Experts of a small language model.
Size: 8 layers, width 192, vocabulary 3734.
Experts: 2 picks a token, a sigmoid router.
Training: a variant of Muon for the experts, 466M tokens, 7116 steps.
Below are experts of layer 4 (counted from 0) of a mixture-of-experts language model. Rows are named gate (a neuron's input weights, with its number), up (a neuron's input weights, with its number) and show model dimensions 0-191. Each number is 128 + 24 x the weight over its row's rms, rounded and kept within 0 to 255. Numbers have three digits each.
Before each expert's rows: a language model's description of what the expert responds to; "mostly gets" lists some tokens that are sent to it at least half of the time. This comes from a sample of Wikipedia text that the model never trained on.

# expert 45
What it handles: Capitalized name starts
mostly gets: " John", " I", " Bar", " William", " James", " Win"
gate0:119125141145135126122141127134181138098103154129167113094158107126130123099115111198152126150139111126109101160112148148112091116093130160123124095147127160141160111126093147064097139129149150119170127147113188123098131113151169176117121130142163141105094124099176125150110068170102123082145161153143144135112168112123163141125121115121094101142103111121104150130154145158159144124087161097152124107123116158121177119141100117140112115132152134173141158101124144125118127126128103108145149146148184123130128113144110104146128130094108095135139104154133110178084113111095141108
up0:153123117110125086125093091105107130131124182115124150113097186129181119178118091090109150136128164117142152172064149146131172144151120133138141116147120122133108091163093105093079114129086122111122143134132116143144110135122133133141117120125114115110157162126109126120110139126166114135130129116087137090118155071143120077096124105092117136035103143146110142149147134113137162172101137156123136115147144146127109087116131119106110137153128142117150129133124145140130089135103121076132101160102133116116119124151118112144140115152146120100120113078178141097148128139113107173

# expert 62
What it handles: Common nouns after possessives
mostly gets: " father", " children", " son", " year", " Candidate", " politician"
gate0:128095138140138155114159147125099113132129100133123100119131101110120137152179101122104111164112109146148140148155105174197150128130115122091112149142151129163121132142096119156125113112163099107095123102102126111139119160097141103105112153130150111156092132187115127128160125094109097143109124161104091093134141100137146113144075120100111142136124106148129136108104121133132100156174103168097143107149154090117070124093114134084115138131144121080147133130143112099064184082134116140091127120142112185114129121130121117138122106143129143110131126162117116130136154137190178134
up0:117120124084147130169129120080125110115138084110147070085137132134180079077136133119158126149155116105167151132142173125101132160154132131118131123131102110109151147141130155158118134168136140091157116100098116114141135130142133183165152128118133155159142146121138154176125121137147107127147099110100135100161127095145123132141120104119149142177162087153143105097067105134092142160147108127178096117107134113108151145158092147131144116107133114138140103111131110120159108098122127090115161106128128088096092131106080099138128111142111145121159150093097169111139127090126164116

# expert 10
What it handles: Digits and number words
mostly gets: " four", " six", " three", " seven", " five", " eight"
gate0:150132117153151113158106140143109108140157134134092129127105131193114102132126171083132128091115134106139111105103134140091118167131147141149102113149115131133149119150141141149129173144113132096138129162148118134146168128130116111150101154133078102170139126072083140164103103128117147099138113128157141172106097115179126166111130108122173152161097140136086136106131097116112150140129158175119119145168139134168135112130083114080117125132164067106123093103116144111131096133160134075121105097120096103123141159114130117122113079091104099147128130130137139125102156167147142093
up0:110137180132152151127133156150139116148100131146107149146118145103137115162169178128160111136147161104107119099138168138133085131143161118106146118094116142190133117124083120105140137089144122171094115123156109172121160126136094128113146145131134149164150112150118077131143138127121156115145143122134125129102092135118142123079139120085116140098117071110129114137168125146104123126100113082122096147117138139136129143125080117073102134177110063139164077140158163087132104101139141140135127130153094140128133148112145124156126104157133163117145130097151144163109140081112123083

# expert 34
What it handles: Year and large-number digits
mostly gets: " million", "illion", "0"
gate23:128101165128144142166090107173088171110108146140077102102133122134149140113130133082157149061171163130141109096152109156143123143127106151133117172138108164116137183087144183147182131118113083151117078095109103098131149120138145125134137139147079088117125146133119117144145119127140158134142131137125165087089107136163113171134100134132088127122146135142128141133127130159161146115131123097105117107122168116177162139105142088180163103116143148161106108143118153127120134129152124099111135100158126125158132113137096126158133131142123162120103135119141146135091147100139147154
up23:151109114153138091096137116135125174054114097125130148101145119130110125153133154103158113117138126122126121141136156144138120088120141101161145145122135142085103112154087156121114125117131125143128072107129098145161123125162143111118108112120156127135139106091137135135086166085079164126137139152129107143103130110143083162139170122096149078074148128087124110202149100116137163088178141071127116135119114130169135095110129101147148125122095131137103130103154168129122144120102130140100124144131109150147101060141122160115156115117119137116112132148161128147152158139150154150

# expert 17
What it handles: Media words, ic pieces
mostly gets: "ic", " radio", " video", " television", ";\n\n", "ebsite"
gate0:124180170123191133183119169094150142143100132136137139146141108115102111133099091102088147121105147137164127095132124102136141097150142117131119107112088163098105180118168162129133132129125097119133140166101136128148096145117135154134082166146158141132127138152140142150136091109136105123134157106096123165134118169080156121129132136142110044108136125133119116148129110083122089127127158121138130129126115120158100143112081140141131138126156165110103109133133184107120149122106105144147096162116145122086107141128132139125122083109123129130165115115154098173157157145099177152
up0:123133153154087155152134178106115111141098124158123141094115133086113156093146133130145152138127114165117131137167151106178144124129159138124135123107107093090111139133110147132106166140142130125177172150105158138144162140142141089160152147050112127133089134152142084121157137095143127088114097099144165082135154114109157128125145155120143109130133109151125169173148142130125096108129106112127105115141140102122140145132110111093079136071087128095151129130103127121123139175155110092136142119157113132087151160075117105153151122122112138135128142151064097148157148118133124122

# expert 14
What it handles: Capitals after table bars
mostly gets: " S", "ab", "-S", "S", "J", "-s"
gate0:119109146132110161139132132119124152088159143127098155151172145076155160127127116151131152101129070088086101085099132150158127123117156160189152158141131093152122145120078099130167117149151155162129094118130140097089081115091115149139161094149116153128102120117105115139102101151083157142146150123166173143100077128152119107147122110144171112150135128125150126132152171164125108134144163106148125107121137131152155136117075152125120132082116108165110166139155143138156117139147143161121121165161147136148136145130137140154143131140132112163127108123141144177125110104114100118
up0:121122162076155104140127107160117102127119121133097108117092109111113116091125139137102123096129140133111129101127140135140124079124138143102129087133141108139124106151148146191085141110147115114125182175140122162112135080125128135102171116102118133155084116130118115089137121105173142154146134113115154097170145125134137102109158144122117096147108158126135119143124127112161102144121164163131114111117132095128107091183143151118103144097126129105104151109160097155100111142106148116131091155114119161186133098106142132147138097104115069109124204105151141072124152119109103165

# expert 37
What it handles: Capital N and name starts
mostly gets: " New", " N", " Sam", " Z", " ind", " Cam"
gate0:123145141098133149097099135133140104139131126099155127116096142150156159100130183103135115121183123130134099154115128081101125119100141125112147105127096146091163116134091120130117129142126111160092095099155187108161120142113169150130167131159147176090133107136125134153125126122119155133132079140136075126076130154127057123129122141130131108087139121096104151141097139179105134130106100100133116116114139143124135169141144077123106125086115154109161125117179130145147117184131137135155129159092119148173156133144140134147155143137111129117141101129109161100083135144174112136
up0:093131139118129070118162082110158131086114104099137146161142129120113145138117115125125143120087111143135149120165154128125137110149116092077111110114119168117146138143100151131147145150146081084132077138106125118105131136139133099139100156173136101151153095147061106129140117126142127124147091112162128079136153139123154105126168127157151118114158148155098132155118155098140165147185106126101104087104148090148155127160091124161093172154116147109116151087123119099116132156120079122134116136139111124102139096125135115121099119180106123148147099142122096138153113165147169122

# expert 42
What it handles: List dashes and colons
mostly gets: "-", ":", "):", " :", " include", " ;"
gate0:129139114108097121107105126142082094114114121156123131132118131100094146106135153141124142137114149117148102149120151109132132101094154122102175148119145110126129178158120179103129176142140123097111145138093151145124106116099091124093085108075129125090124070144139064144115101148139114162088112134156126110171133118160094124131123141142088122117129149083159125154161127107146162138127140087129164104118105085126102106100106162111120141111105125113108097157128165083124137150117113158144126154146132184127116119120096157118135090140149109146174166128136180091085129129143147127
up0:122099115124133141121138131136157184146140132148113088127150146117128133138155138119142146119155097110157110123114199093119121130103128117165113127135120115170145143142125106093137101156180162118102111096128122117130157125114114144167125119154083105145101150134112145157122109110101156123116104162186121137142191122080154105124118137161109130169099125145140124142144134119115124139166098114143120122160114095122131109100129125127126090102109086058135108156123109149141115118089086121094140104186091155126106094137139143093141120095120159138131137121096096139136100166056163138

# expert 9
What it handles: Quantifiers and plural endings
mostly gets: " one", " all", " some", " both", " any", " many"
gate0:165137139127163122107152140113130128125087143141143135157119128121154087127151168114169090116159087155168145114132118171151156120124124144108136091139091161113163135107075168126156116133122112125104114135109082165116142144132126142075141162125114141131139154122137115143166129118112128164191107164104132145175150182119143131136114152122151099124115125125066137107112085123094161159143131169142133114123111111135136106138137127147119107145152109130099165111142128156176099102119155116128105148158122062126127090133095164131118103103146104097121098138106122073129165163118126115
up0:111140135126106163154127170160176140115140092110165134169118159106149159150148114175120117169172117122133138160090124140116127142109161111115134132129118210130075153151170124119163104104166118173129158103143134141124125155137113095138120151115090098137128146155122115074084142166147114091070103119118120098172118119108090136109127125141128144103119095098178112133132102127112124122160124143057154117141131150096147154099158099106149117133071126129101106143140131124127126126132119124117113137084105153128115093130120112160119126147123117150122120115140137145114122142087132094

# expert 8
What it handles: Noun-ending word pieces
mostly gets: "ances", "ampions", " results", "ampion", "ings", "ness"
gate0:131143144089124129170194106118106102126117174105151130153139123111125139116116128155136118086112130133117109145130108150181149171065165155149177147115133167080141119136097117076071113159148156132154152125136148136117118127128100150153123133140170117106136126115166058115110104154130158161096144126119165124123128144098128113123126134133146091122114115144171116149100123080163123098131178134165124107124116135140069135114115143117125118132118144121143160118101130136115130103142074090179129129177129123123116170107119119117147166142131164124130172136137132118124151107117108109
up0:144111117131134176114150135098115140120134129105149124162159138144134133111083115136157133127137146122164119136121134111074143124096139112100104128093089141110107174131125136083122140177158144111127139140107160088162153131135123092129170122124161120175157151126132117066096127089152139136108140151118124141155195087148164151140155142153129114113145108109125166118095120100178143118107097141150149120079131129151136122147104128113069156169129133125126125109135149140140164132125128164101142136147114174131141171162168125121167100135130111123119085132090157126081118125117163079